Experts of a small language model.
Experts: 40 experts in each of 8 layers, 144 SwiGLU neurons an expert, 2 picks a token, a sigmoid router.
Below are experts of layer 5 (counted from 0) of a mixture-of-experts language model. Rows are named router (the router's row for the expert), gate (a neuron's input weights, with its number), up (a neuron's input weights, with its number), down (a neuron's output weights, with its number) and show model dimensions 384-511. Each number is 128 + 32 x the weight over its row's rms, rounded and kept within 0 to 255.
Before each expert's rows: a language model's description of what the expert responds to; "mostly gets" lists some tokens that are sent to it at least half of the time. This comes from a sample of Wikipedia text that the model never trained on.

# expert 35
What it handles: Foreign name pieces. Lowercase word pieces inside non-English names, especially Asian, Slavic and Indian ones, such as H(ika)ru, Gha(d)ge, Bir(b)hum, Al (Khar)rara.
mostly gets: "kar", "aj", "ashi", "kh", "j", "ku"
router [ 91 129   0 124 128 140 105  55 125 145 132 140 150  95 101 114 122  82 151 103  78 142 132 121 146 194 140  73 101 153 189 154 149 144  96 150 188 146 123 154  67 135 118 107 104 136  98 106  85 134 149 119 122 108 124 126 125 111 155 172 133 134 105 167 117 163 129 165 124 127 140 114 131 195 118 126 109  89 127 149 128 120 123 135 155 132 141 125 120 139 148  44 143 120 103  52 127 142 130  98 124 135 161 114  87 114 100 117 122 106 103 105 115 128 179 124 132  60  93 169  90 156 120 139 169 111 173 165]
gate0 [ 69 116  84 168 162  98 100 155 206 143 103 140 146 118 148 143 113 155 159 104 196 121 153  99 142 150 184 119 102 149 165 209  93 122 158 107 120 174 112 142 120 117 142 144  97 136 153 104 180 155  91  99 124 143 137 135 135  92  98 133 113 168 114  95  93 185 164 118 102 107 108 112 131 210 147 117 150  90 143 106 137 150 113 161 123 205 143 215 150 125 107 103 103 125 143 135 132 190  87 115 114 211 136  81 165 142 193 145 162 120 103 174 118  87 167  77  93 131 111 212 185 101 169 130 148 121 141 168]
up0 [214  75 114 191  98 151 169 124 147 163 120 182 130 152 101 109 109 146 137 107 110 148 157 111 162 121 129  77 122 133 137 125 164 120 137 119 112 134 126 151 164 119  91 142 160 144 144 162 166 137 107 130 121 113 138 162 106 160  89 166 126 101 129 157 147 172 110 155 181 106 112 168 122 136 167 123 112 169 141 100  91 161  61 104  60 160 118 170 129 141  95 126 137 156 114 205 108 153 113 121 161 118 159 186 136 122  85  83 120 113 127 119 140 112  99  65 114  58 106 168 116 125 105  95 106 124 148  75]
down0 [145  95 128 120  93 133  93 110  93 189 155 131  87 123 132 170  87 138  85 134 111 105 158 157 109 173  91 123 124  69 101  87 151 173 110 164  93 104 160 159  35 128 104 128 158 156 126 133 166 181 125 145 108  59 140 130 174 110 113 146 175 107 126 166 123 175 110 118 112  71 108 102 114 120 115 148 187 123 113 112 126 125 180  92 130 128 110  84 159 139  94 151 114 165 192  95 161  99 120 142  66  60  86 108 111 113 178 102 118 192 114  75  89 112 171 128 112 102 149 127 148 100 129 154  96  91 117 123]

# expert 24
What it handles: Table cell separators. Pipe separators in sports results, discographies and rosters, usually after a score, duration or team name, e.g. L 60–72 |, 2:31 |; also Won, Nominated.
mostly gets: " |", " Nominated", " Submission", " Decision"
router [ 61 104  88 150 123 156 139  96  93 140 146 186 104 105 126 166  97 202 117 116 103 230 146  75 115 149  73 144 137 163 160 165 138 126 111 140 101 126 127 146  85 128 151 129  94 118 138 124 121 116 132 152  90 205 104 176 196 124 164 149 156 135  81 145  74 152 169 158  90 105  87  74 201 114 171 140 138  84 148 131 105 123  87 122 106 139  80 102 133  93 130  89 151 166  92 103 150 118 138 146 101 103  75  89  97  70  94  99  94 129  76 120 143 157 117  82 181 104 134 154 110 170  75 122 165 114 145 157]
gate0 [140  72 126 129 143 168 119 140 147  80 131 140  94 146 145  63 137 128 117 114 153 162  85 127 127 140 152  84 200 138  91 146 143 105 126 110 191 141 158 135 158  96 162 115 144 153 128  85 165 122  68 116 161 115 142 142 138 133 167 152 103 167  84 139 203 112 144 190 143 117 135  90 118 120  83 197 160 134 190 128 145 170 116  96  71  99 130 157 147  84  98 128 128 161 129 129 142 154 121  85 163 109 127 110 142 125 132  86 119 121 164 155 166 129  94 147  91 164 154 168 156 124 128 129 198 128  98 169]
up0 [134 158  70 126 103 129 204  98 128 161  80 102 120 130 123 174 118  57 161 120 150  66 129 102 106 146 120 119 113 143 151  88 158 123 116 158 164 195 147  75 188  84 142 104 162 138 157 128 199 149  87 105 137  85  53 122 146 118 168 143 139 141 162  78 189 132 155 182 140 136 162 130 117 134 149 143  92  97 111 117  67 119 133 110 154 135  62 129 132 179 132 122 126  98  96 150  48 139  71 145 104 145 177  91 138 126 116 180 117 135 150 173 136 154 132 150 137 100 165 107 149 128 201 157 169 128 103 148]
down0 [153 100 132 123 125 134 173 164 136 109 114  82 129 140 129 139 137 126 144 125  76 140 105 159 129  90 127  68 140  86  86 130 116 149 150  95 163 104  92 162 117 130 180 123  40 180 117 135 146 104 128 153 133 137 149 119 173 192 124 124 121 119 173 102 156 149  77 144  89 144 161 122  87 171 174 147  97 108 160 110 110 132 134 161 102 154 149  75 119 114 148  74 122 132 128 150 120  77 116 163 131 135 157  83  80  95 120  86 118 155 103 115 194  99 176 154 123 146 136 101 112 131 120 174 109  77 167 134]

# expert 20
What it handles: Mid-word fragments. Word pieces in the middle of longer words, mostly Latinate stems and syllables after a prefix, e.g. circum-c-ised, trans-lu-cent, dis-app-eared, un-signed.
mostly gets: "cep", "comp", "cur", "spec", "cor", "exp"
router [146  78  53 100 140 138 142  62  63 136 117 115 177 121 131 132 130  83  83 199  84 166 188 116  78 207 113  84  97 119 211 140 137 148  74 147 119  96 124 112 151 145 122 100 110  93 118 123  76 130 120 131 152  93 143 118 134 139 135 128 126 107 135  66 133  83 149 127 107 101 161  99 140  91 128 145 138 126 140 118  83  91 150 185  93 111 118 104 100 104 121  81 183  87 106 131 183  92 100 152 151 126 153 140 121  90  82 119 107 110  93 151 118 125 131 163 106 133 127 139 137 137 104 181 116 113  91 171]
gate0 [131 123  77 106 141 150 134 148  96 139 122 114 116 139  92 231  98 103 178 112 181 165 131 129 118  96 132 151 122 129 166 117  89 181  62 150 140 104 155 113 163  94 123 103 214  95  57 147 164 165 121 158  65  77 128 176 166  77  65  80 113  89 151 173 130 118 172 166 181  88 154  46  82 109 158 111  80  69  88 133 111 148 129 130 107 131 144 123 104  79 171 106  90 157 137  60 176 127  71 122 128 133 110  94 120  89 175 148  84 134 116 114 114 102 109 100  77 159 112 123  69  90 145  99 157  77 161 171]
up0 [ 88 148 124 112 143 106 163 134 115 113 121  86 151 128  93 166 185  92 179 149 166 162 148 120 115 186 155 146 100 151 131  85  86  69  84 144  76 159 111  93 133  99 123 103 142 138  70 165 211  84  95 182 147 115 140 114 145  97 125 119  59  86 169 132 127 124 123 132  88 144 120 166 150 141 155 171 118 127 149 100  54 123 136 173 171 181 126 156 124 133  79 160 101 128 132 152 111 170 150 126 153 100  92 147  91  27 171 140 105 107 149 132 113  93  97 183 110 179 155 133 103 167 147 167  82 124 136 111]
down0 [107 149 118 106  87 143 152 147 104 100 192 142 143 138 148 123 195 141 136 143 139  97  68 125 120 135 145 100 161 114  87 115 118 130 160 120 148 119 108 147  76 166 150 155 126  77 101 166 179 146 142 150  91 125 166  79 142 118 115  58 156 113 131 141 107 111 154 143 174 115 102 136 128 122 118 125 114 129 130 161 146 111 145 126 140 155 198 122 121 137  66 153 149 153  91  92 143 165 212  82 135 139 104 161 117 120 130 131 183 147  98  98 105 140 127 121 176 135 139 149 128  99 123 117 144 174 115 192]

# expert 33
What it handles: List dashes, role words. Dashes starting infobox-style lines like "- Director:", hyphens inside compounds, and job-title words such as deputy, professor, member.
mostly gets: "-", " fellow", " deputy", " Deputy", " professor", " vice"
router [104 129  70 166  70  60 159  70  66 142 135 119 195 128 144 140 109 105 173 124 147 153 135  70 144 160 116  95  90 181 164 136 193 174 117 112 177  96  70 129 157 107 146 138 148  62  92 121 135 108 126 115 120 166 117 124 100 112 145 102 131 126 123 151 126  94 132 112 147 113 158  91 145 102 167 122 181  98 117 146 145  69  99 117 112 134  47 134 130 102 141  96 142 195 132  72  84 143 107  89 117 130 133 126 106  79 129 141 115  53 178 115  88  94 109 114 100 132  85 149 140 144 127  86 117 145  69 198]
gate0 [ 57  97 127  72  76  88 140 114 155 108 147 156 107 126 120 126 160 111 104 141 142 163 167 178 145 116  99 113 134 157 147  85  66 144 175 124 109  94 125 151 100  76 158 139 148 144  78 136  77 127 189 125 136 123 158 172 117 110 153 146 158 118 148 138 192 115 188 172 167  95 117 178  88 111  93 138 201 136 144 164 144 131 154  92 168 185 157 108  89 152 188  96  62 136 126 130  85 148 101 140 139 153  97  62 160  50 172 154 160 165 117 110 169  98  92 114 145  63 129 132 130 119 181 126 121 140 186 203]
up0 [165 130 113 135 155  65 130 150  71 118 122  87  94  83 156 173 173 187 119 135 129 128 115 134 124 169 116 151 127 189 155 117 155  72 117  86 111 126 124 150 125 119 137 157 198 126  70 146 148 178 141  80 153 113 121 178 159 110 168 101 129 184 123 176 111 153 115 157 130 164 111 145 129 103 119 142 168 145  93  96 126 117 140 167 169  50 112  65 100 139 144  76 165 171 123  86 118 132 114 188 147 210  70  77 124 122 131 104  75 151 144 143 163  73  89 123  96 112 116 123 105 145 174 164 111  80 118 145]
down0 [102 129 124 160 126 121 109 146 109 123 179 161 124 133 115 133  71 152 186 139  74 118 153 122 186 136 118 150 174 146  66  60 151 143 137 116 142 208 131 215 122 213 113 112  75 119 134 143 147 143 103 117 130 149  81 146 117  87 126 119  91 211 112  97 137 142 109  53  94 141 140 106 121 106  57 187 110 106 115 170 131 119 109 185 104  92 177 133 129 129 145  63 190  69 118 122  95 138 102 128 169 131 108 141  83  54 115 125 126  98  71 149 104 156 136 195 102 120  67 147 147 106  87 133  97 160 125 109]

# expert 18
What it handles: Census and table statistics. Table pipes, numbers and statistic words in census, demographic and election data, such as makeup, population, households, votes, %.
mostly gets: " ±%", " %", " 0;", " Density", " −", " votes"
router [129 125  84  84 159 110 144  97 145 130 122  46 133 150 141 180 125  73 170 127  98 164  61 148 126 164 104 171  98 124 160 164 203 142 111 101 158  93  95 146  67 206 134  83  98 100 108  81 153 148 162  81  95 121 115 118 172  92 126 134 152 135 115 160  93 103 169 126 163  74 154  96 143 112 115 132 168 100 165 125  93  89 142 129 157 166 136 155 153  88 107 132 163  89 161 112  88 133 144 122 194 145 108 142 178  92 150 171  51 122 114  84  95 112  81  77 117  75  98 162 123  73  97 126 108 139 103 170]
gate0 [ 98 139 125 157 140 133  82 141 158 137 153 147  80 167 150 164 129 128  86 134 125 112 180 128 108  98  93 154 156  75 114  94 113 107 151 120  71 104  38 186 158 146 127  79 162 169 136 106  84 117  50 120 113 116 167  99  87 153 126 151 156 205 108 118 131 134 115 131 134 152 141 196 135 173 145 129 143 104 156 130  88 131 142  79 106 139 116  67 111 129 170 118 150 159 146 131 164 112 131 126 105 166 140 140 128 143 131 142  68  77 105  97 166 113 104  83 158  74 146 109 184 122 124  96  81 103 132 118]
up0 [100 141 151  87 111 130 151 110 145 143 122 179 140 134 116 160 116 134 137 144  90 180  89  88 148 133 129 133 110 127 159 144  89 118 114 132 144 193 178 118 201 123 150 108  79  61  84 138 164 162  94  90 135 131 122  90  94  66 121 140 175 126  74 132 173 115 113 125 189 157  60 121 111  68  74  92 124 138 145 145 132 148 129 129 110 154 120 136  93 100  76 139 101 156 164 121 126 148  98  23 131 127  78 130 108 117 210 162  61 110 117 160  85 110 145  98 114 122 141 110  97 112  90 116 151  98 178 121]
down0 [ 78  87 155 205  56  93 140  97  93 172 188 163  98 153 150  99 104 123 137 124 128 142 113 163  83 104 176 152 147 110 128  92 155 130 109 188 103 156  88 131  84  99 123 142 119 132 122 136  61 114  90 114 108 126 113 113 120 191 165 126 122 167 157  40 121 137  80 126  78 152 145 132 154 108 153  89 153 137 103  97 153 129  99  76 132 122  75 164 171 166 152  94  88 136 155 170 145  83 135 166 151 119 165  84 117 101 149  86 116 132 136 128  87 158 123 100 179  95 122 100 156 110 154  88  99 164 162 142]

# expert 28
What it handles: Empty or numeric table cells. Blank spaces, pipes and semicolons between zeros, dashes and small numbers in dense stats and match-record tables, e.g. 0 | 0 |, W; L; W.
mostly gets: " ", " 0;", " 5;", " —", " 3;", " 1;"
router [ 94 136  88 158  78 138 147  95 149 152 106 143 133 107 117 130 141 114 127 154 124 147 174 129 118 155  84  87 114 160 140 127 123 184  57 128 138  87 129 120 147 180 134  87 148  57 147 119 155 100 180  69 105 152  68 164 144  99 139 210 124 141  77 154 137 114 155 166 126  72  93  99 225  95 132 118 155 133 124 103 135 112 143 133 117 100  76 181 131 143 100 110 139 162  84 132 169 150 165 103 101 151  64  83 128  92  88 138 138 239 127 122 120 119 114  84 143 109 101 131 113 127  97  80 155 162  85 191]
gate0 [ 99 196  71 123 102  77 120 124  83 142  77  91 146 148  85 125 180 135 138  64 103 149 115 145 122 150 165 101 140 126  82 139  90 172  74 142 108 123 120 143  65 143 158  65 122  86  90  92 125 104 150 130 102 187 126  62 128  95 118 145 149 183  84 122 140 142 161 121 116 192 114 135 211  81 158 191 101 114 100 110 105  76 128 169  85  98  74 155 109 156 117 122 159 131 111 156 148  86  93  96 141 152  71  39  76 100 134 143 127 166  96 122 108 107 107 152 121  79 192 113 120 116 169  92 112 168 123 149]
up0 [147 151 130  84 138  66 112  84 169 177 128  98 144 135 116 124 134  77 128  71 132 129 116 144 142 135 135 116  69 100 131 180 111 141  66 107 182 119 117  90 169 105 138 119  93  71 130  99 156 196 153 133 109  94  86 158 165 138 125 152 108 139 169 141  95  93 136 161 134 157 134 198 156 173 154 137 118 166 123  98 149 123 118 179  72 123 103 155 166 109 135 165 117 123  93 148 183 133 147 119  89 128 113 128 151 100 192 111  75 152 121 144 150 135 108 160  92  91  74 164  58 196 100  46  95 114 111 140]
down0 [138 175  44  65 128 137 146 139 152 123 199 106 104 100 184 130  78 193 103 157 119  81 151  38 104 136 154 105 124  96 102 115 161 138 161 199 129 121 118 165  66 105  97 132 131 123  75 154 217  31 100  92  97 101  85 138 128 130  77  99 117 123 168 148 136  68 126 128 123 133  99 122 157 147  53 147  62 109 121 130 147  79 172 120 129 149 104  85  95 115 139 107 143 105 111 159 157 151 117 102 134  92 143  56  95  64 143 135 142 154 147 101  89 105  74 103 130  93 131  93 120 146 122 142 122 124 103 168]